{"n_layer": 8, "experts_per_token": 6, "router_score": "softmax", "balance_loss": 0.00896, "router_noise": 0.1, "grad_clip": 1.0}
Below are experts of layer 2 (counted from 0) of a mixture-of-experts language model. Rows are named router (the router's row for the expert), gate (a neuron's input weights, with its number), up (a neuron's input weights, with its number) and show model dimensions 0-191. Each number is 500 + 50 x the weight over its row's rms, rounded and kept within 0 to 999. Numbers have three digits each.
Before each expert's rows: "comes after" lists some tokens at least twice as common just before its tokens as in all text. This comes from a sample of Wikipedia text that the model never trained on. Tokens count by the router's weight.

# expert 76
comes after: " ", ",", " September", " in", " May", " March"
router:500449384467392571501540472506518554490505552523567465595481521480416523576440521520463403483587514520410483485556508558492465540531482525533425392490400515540472455533448482511541486404512571426455511466521439534535549468555417528508458439540497499561483457601520475464585474447558548499482461522468557527507562477496459551544609517428480522485433522452434461485490518473562580479485429579499560431534460416529473477601404595499421597567519490503506475442448483486461511471424540530436440553460548545489483507496408428452410395530459428442568573508528463519572504466549457431
gate0:538613441439549464484521549505441510492591469423563439572486572475475520448424527423483444442587470488441592565453522514480513471440474538508475508478483527450504542562537485582550508483537439444438585560493503493525486464441518586430466508521568527530508523515467441541503489577561481507413592509453482622402442537542418516530507542460584519423420485507477449501497528576508576603495431580513537481525426446488561477613483433508474480532484530446445529494473567542492518436485587440432407597430508517494404452476425488487540462494544521614467479492439468493561467382532516471
up0:510550551427470564365512522511444527573560500527468483525483565387409519397463570525468492544509470447502514564509479490525525552426469556572442475424521506450489533518470466473574456471478428467475553531586424565576538469508523630478577570531504542493484511548494441478608506511491470505516518445446575473476481458560433574493505568492545478406492531529521448558533538554540503511462432562483480508496477474538529531576533502464500514508532489526509509521436622421516429479487515462457466540512577546484519601500425420540516427635491479578500539607451508477475480465521549497

# expert 7
comes after: " of", " in", ".", " to", " on", " for"
router:501631578475506475514533494504564478518480583480488586432434512444540442555499568483557470473457552493528520480458480456513445524546495536502548553505451425496520355515502481453508540499560536422566519474543517549545479490424539422510478405520413573505559441607578562518523410503426521509452456401515486577454413520573553444443467555566513499586525549519427511538526477529452573479441549546499421462511487481566518526572534484539491533546587528571580511450549559534469499411509526547578560405423505445536440550443410528503486425440431537457448545442479455563428526506546541488
gate0:490537514510548446456555461548393541499571502509422529513509430547494461514484510487450464527491526555504527529423514524413452572485383504483504437534562546397467460455420594443559505471376508476424475473570394433434456384539383529479477473509456444484539406537501514399491589468513543459547481523573579521537461478553471504533422393554495472501555468455503504438518532488497528568506625539463569519522383559524379475488455427524430501569462540401438557476470502590586530560509553519503449523491519453544486548543571538542489443487532516544448515575479424394506488435442509531
up0:588416571494468522569536476401522494530350382456608491485478559510442560545460503521473483523451398524492497477419481561503614472573566426488509447448488453504574512487590439528474517509484562548531522496497565475559592565483525564477371559591478432508481443514484446591509493467439445471464521423483469457467515519405610581477504607504455444506432544525564474562429444397505484509519393455520451530482536494479585547392493489469548519433504547533545526507501515441485466525502449525468522498509513466494517538458457568572523535450434464480529551559510423453553526509549546533

# expert 32
comes after: " ", " (", "–", ".\n\n", "°N", "aged"
router:503495535454536541515483500455542482548505545583484448453530501509522544527470597598549530461572510506479551482553534584589510523492531571521532537519509494432543461495444558435481497563427539508610587485475467480526424428467472534535483462471516519540519483523535456497389497457527520404471540526619447388521461446571467492461454545563501454442476550480544509449538502495515540436486365534554444440417567472487568507510415567443463562461434434455488548471458464481502519499467478517509450494526455450445468489643583495421613460453434503528565572495579442560492493538469483501
gate0:546561491428571480529414435457380411527598458442524527494550445558450457480421468538614494462471468499621536496501514561531540577486572413477544565450451510602513429579445477536486411411456490503516508486417460447509466458491536511564522523453494491472531464503523509519515569533498508524452552466494546572394481531518424491476513407408496400483618498477497614507524444585483543465494497518544484443502527500444573555496540493539487555503510535561534407489504436493430476453456533551556504431490387478460558370511510499557555575608489481493565528504406504524464544533397505461
up0:526559475513506404517447429504537489563560485438540498425512513459454507465508651540559491544473536500487601474512488567554474512567517492577471550433474484494558408477475461531518418391503498625522479525471478535548516408483549598531423489467529484501455489533413563487476511549498432503549504507544486558417400467610430506533575519481519423526570473447519447517502429499541495474526492466527451455452367495458482476512527445481547521494539442493406452555453412423440491597445472535621470509438467500509508489517523413450533462560442509471478502422480444587480489471372494498

# expert 127
comes after: " ", " (", "–", "/", "aged", "==="
router:566510514542513503549563510473500545450423604519457414443478509382464525565511579482457457470522419482475458573502490584542435537490536550512501411556415478501448564473456509471522524407465583430500583482517427461547536423532509526555494430532489504519452436481412509462514420438516441578456459601524485460473483438542454500578542499533502377501571570435489404564462549434548516412546523513549543536536501485574423526565451537402545547543462495487536479518400494535556454544474488546494429441575461574449585453501555447511436419502420534493533535478490529561398541554504393437
gate0:542515427562470463477491532449531537503408555480528510471560548565500485377511509492515551520563379567589568523582509456535542506538461472459479502577486438550497457519529492554454492516461500482654490598467500490445541499631541505455496561550545578530508471581476522589512462501470448512516535499523441577474424481474396477515514468538464592543487544471512544478502566545493484470494497540484474497547497467420517526507443472557587454475402543489564480542537553376496483571564455517476426493473541511472535508492530379508466460543545551542571464539519493478506496564566619475
up0:483576509548472545441521490517487512588401482518501505446592544413568465399560540574555458562536436557503583526566523570510489546478446479454435514621418505580464448559508570528481470519442542483547524557567492536461553503544445464361513536651537504446483464442524494561494395454541545515534493483536415488487392460459454546537545486455574628544532603444597539484518539513510568422552452505479462492467501432464522472523485484483538503503446512533515429512477556391408460580494527499540520424509518549508477480562512416447503429489556579423528445555514523499541480605566572401

# expert 43
comes after: "0", ")", "1", "2", "3", "5"
router:507477491476578434632484533533475514473471488536489584443447449580420463439461488545480419549448497507545545463439485571438585377555516561507581532403509422562459510459483509539520521500544495452446588542497562507528476481462561563499479562499567509493428580498557541473553420575581475411492544507582444546541463546475543448497566555546507434426470587476400469578499479451555438369496541502464487526491434537520467527488476419435530520425561511581520501544545539487508489540537587498560541460565519508456442481441435562548554420455495553492509511491545486587493455431393502455
gate0:446392475536466633471526573633569465420518501435496542527553540467610511507514458519545491495550528525580510435483552558523529517484555484497442450531554453597476567519539520459633533494577538571527406442550526531500513486421507497506481473487471544582496486550517442511519565419467508489513511479610503552529504490451613507502543562430487596513456539538437566472504406534437540427503424523447369464455528487558508432473341453447544423339506513509528423434499457484467488479456578551574545503577489563464492458501610437481479498515528501420500530467453536462424479485525404585
up0:532547447473459492540500394534523530450519492525472369518529487515479457505438448514498534450479505483614473460450560538589484531537508523478447603569455516537454582566611466596609359404599477560468482511577529542488553467443460547519540496441531564470455487486567542393534508461491505566495579474454501550662492559496587524486524585444418596605523491546500518477393491386537464498565443555498558434462572505490416492526541570509494488494539510473499546515526466533557483505468574480593461528422447553452510477486453463420484605607447524518532416466599494506434462544530459475

# expert 33
comes after: " a", " of", " and", " in", " to", " with"
router:430590508456458520571562508504556504573392536504524475483449574429462472490407568456558590465551523512539515588513481477467508546539503527501462471548475516448486541556435536576440511506543470496536433440531497566469443514480507564531525438475504412431495521414428603501433471559518395570498549475415381430566517538563469605475518587471569468488455482541454449593489419549535523422589565549482524521503443531595459458507495544506518452575441513495498496502500467437454439462432599521481517505509419430472395514574449478579555629496511515474499435498507595543531548536556558509
gate0:540564535381525453379390500488510445559481543519484477557498530475495542532470447460487552515507491551617513515489441499494615467461511486412500495475496463542427481552589530504562443433528535556452539588479477526486355444469554544536425513508555540513505403553503530441491491511524602475421477501538458534446500454526560465450485539519541452540401558489499515419649456449426517559591525500463516549516490556524469406480470490483565483500534505460443516612464535524443526424510493460430475483503499446465478545462527492492394470568517388446571550515510613482416512554525495539
up0:454375509455425505424562520555482505487533512467466509488495522438505381542499504473390414461497506599444480456492433415484416509406457482485616560531465523450537493468516498517522478549463623432482591492542498508527564515488569522510566460401490472519471446473464568498444532405561556495572487556602472539508554447521483495434486555425538524498604499576468507511480540568580441460485549506484567427469477519460450528586401511462528534533502502525496541548403488585478512411541532478472560477392557474529483473380500465447535514468502422484555446485427524443451573509583524478

# expert 114
comes after: ",", ".", " ", "–", "19", ":"
router:511485561425548442526525533495595543528622467416488493465454527508536558487573527509435537461513478514525554592473502499504470549451551504568435443460579567533510442554487487455456504465446543447428463534542492442488473416514546549463506526516410440486430507525496475582461452422551522532502391481525504481456510458572459569484472425456489533519477466641577416472490453509566424475504518510544498485485580566461609515469491409433510445465525547494504542584476483527492424517498432455501483464486556527444538542473401460454395426522682415618497459548514456511459568386479452567
gate0:435400536562466561516569571540470546489446420580518571523489594477476432466495561470464556462415479536506576529376523455520492477515471507460479578519539418513547499491502494522433513448429530459595553492471470478607351503494385570436503488416478513436511556468503484588514540465395540529517548601447546507444546525616570462470501507543534474509524523492497497529538488529541380476511513480561492511548466455594547515447518486555448397477552456469534484513355520506573560439586607527443530524470452540555446498543491439571471521542563541515527527458493427611497570536446396428
up0:554493552524575436449481464532529436529461571457549482478603446543476486526441368452456578622567519490550480571486479525454464496551457516535405472445538511566511481492587443503494580474526531491535479414537500576358597550549620473454462535553506464528473558545490447452534486422490496479524478513510461436522501458490450644520448524447488550536446510630412538422567529480464531555491468481490606533560477549477513414523468494451490531363525457466535468591520490528447440504442446521543555467501460458440436530530393469496528475542478428422484488598403497460547480516589555531

# expert 95
comes after: " of", " in", " at", " to", " for", " on"
router:504623524523492504515532512511497548478612509462492443451454553426550392561412636504558476442480504567478534497493547471469456507565467454454616456447477486518412430432567606557455489453598543505495438451551568531576500446538575423437524507503494468460503416537563570457450434541438423546485592453494457579507478524467530413508537477514485520516521595471496535572554453585411486580447569503535447446593492489571482474515577498525443448482473556567601549497542564414452430365501534536427540488459567454589504521508465401414388426512466445480476473595546527508452553480535481589
gate0:513474448478533499472525524484504521540552557490579453569530533500509525568626395456484527554480527518511521460524479441530510549487516473509589499456534477413558564424547509506538455499541474518534520601552556485610429541566480511522540516474530470523542476319536549462424485495556533423538524458527414449407519535459484536539489396483578429522481500521516547400471531396438491518453508503433506476571510438470544427504509510440475539582477486559456470542609535496465497599569453554494443533448497466507549516510529473415482460551523499517504484584539493495460389522430488449
up0:447525536519490500426493473501459431507474445560442522425488493489546472458406490493484504455508497469510482439447466530513503464489521569458477525435527435482477465566477529559442550504527470477461513422500533575448492553501468528515502482488454584474498527584425563459490486410424481531424468557497489545615522443524596471407507554533506583477581532514467440511459566573598466530504537476572486539402412528495561544588519523550570483496478505501598564434391476550534542411470555439547602500503501487507508487489519568515499475509475538517514519470426508582452587526514444459

# expert 64
comes after: " is", " as", " with", " was", ",", " of"
router:557474522460465601534525519515565482524448519549466474465566450492453493537418554539520437472547573576517489424502479459456537475571413442484559542448510497530534490525428537508468526468493516556436449535541461517515524465618526500466470533517525496470554484500475422493525490556436413578460587458565532577578537430384596447575522486478428433511436501496616540546509488581445576565566518524534441503498459484548397482524557471503394429416461564507579516493498534466513492490551572548462436454561510483458478512438434445482486473475509474458556482569563513540487557527508523568
gate0:532487425576556449491479414554491517490488490437531472577624526476477477446536487381546510554486588565503490502494532520461460505600501538573457475414538608480481535509479502552574526526468439500559448553495514468532523501441531523558437473532517446477512515468544431499487475528479445498628507484612531517500512556505423415555538564392509463500508531529515402470494504444648495514450459469502464570442521463529485469468519565560465524467465490462503480540477534534544397496510457446472486531573516521546483360523462546470546545496500353557524418462508462519433472574600455502
up0:535494476525532484606404534606550453493469486640557430486561569459469449496472473469470483484458553556432571520528483562503505420552519415501526520463508524489489466509502523507504494533482502490466520530528542505573521494556467467518475557474514465501439419464512496414387419517450402580471467524516532527467496563549511393555505546514495519532494567574538408459544555445511543456478469504498407496464445477525501516495493535575571499461467461490614528488446541475617516456515587519452509466550566485521558466453504533470527563484500585573550425438465512492492476536561451543

# expert 111
comes after: "19", "20", "18", " Born", " birth", "17"
router:519446487582522489535517534436424451441500495508459474519501523518566505439411446504555475560562447451443448532501525466522592472517554566464490511515509525471410523566505523512561375508521507446514498486491406403555601403437502520565626490504506478494508591554511526436499412521539421491428463524498424601511471549508576486436453395530408483479498514594557509464454462595552553538446427519458487552574517430470394470669478419463462391462442424497494392472515515481469539510491471511524487529440547476531467400487556499550483490457514525552558451472467496568575471449513534510
gate0:498464500409515470497491539568586477457448441565555531508429384448559500517509526570449501518506452535446482474620433501462509528536478473462531564451568461408474408574501404565523446508605573469461541547530414583524547496502451464529573552537465399485471446418464490455546565541515507451561544481468427579503452499481511446543531516533485642585463505543547395570584546506438476549561531492479458510484542447497528542537510604451504537380492586516491544474531424562398487493536515536538476552433534504391449629529568423487544452437448597498526442518489505582490526460495540532
up0:496434549417632514528477488477505426499458444579470509494479434433513481478512482591477388475487561501573504494499484482518479538514455508480462470480502468487449350496501438558585486540540535520467584481478331567613553566514526481534418564467519496437391453521400468524423564501517581453484554486487441561515517490438545402446559541537493494513511481524557410522458509573500527456561564516515478452497481436469475474542587531509547522503503564556583589577565492523489545413518514535452495504438500533462430560494535415545498467472408412534531428516432553572419576452531559554

# expert 108
comes after: "20", "19", "18", "17", "16", "th"
router:536457508499513527620441541512449499550447483554465549537477553460497496537510640470455464451553425532496441536481492440525471530450551580529491511467514517494392488473487475512466414520601489540531477450364470480501516585473528575557566486489575518512440537557495539484447497454479429416508496532515531550548503520563531465450402448593421473560517503580559477522527512462419552437530439571506449574495529576513453436545471487475548563573459515463502470550516500535536516422533433509470445627522550362535448466432528491419542446486549468488469497578456445517556546397550520569
gate0:463543408617422528522538538556565460511504466499448514457502477505523486461554501514533553533471469569481533407451523419465491488475473509483518460582520494502513427440508535567486566453459460485383611488517490497483495449542518488484553526538490439498441528437462507480509444412468499464601464570473452522500407553564540462515570541445466522401521481476452494424445580480507478518520490487506555461499573460537489444600485457488462514486559537490461511460608443538479473543423481517564467496446460445496448557516530505509510458562394536498444509492516445527461492488389518476
up0:509502510549518470529491514402471370489493471510588519521494616485494433464446540566514474420512457481478597475537533444461466543397490526502542470506477522530490485524531484518530457511442420500578504501433424528510542520593497555589497453458521570450504461472528510555514547529473550554516599513511500577509421596437588547398453516569552411567607572522522537538550500478453592450458561494471382504434512439515534557453518476475522483521473497563561571435504502521592520420444481504516500462464503360468577553466525444578509502550474614512621498552498598556506568547464383514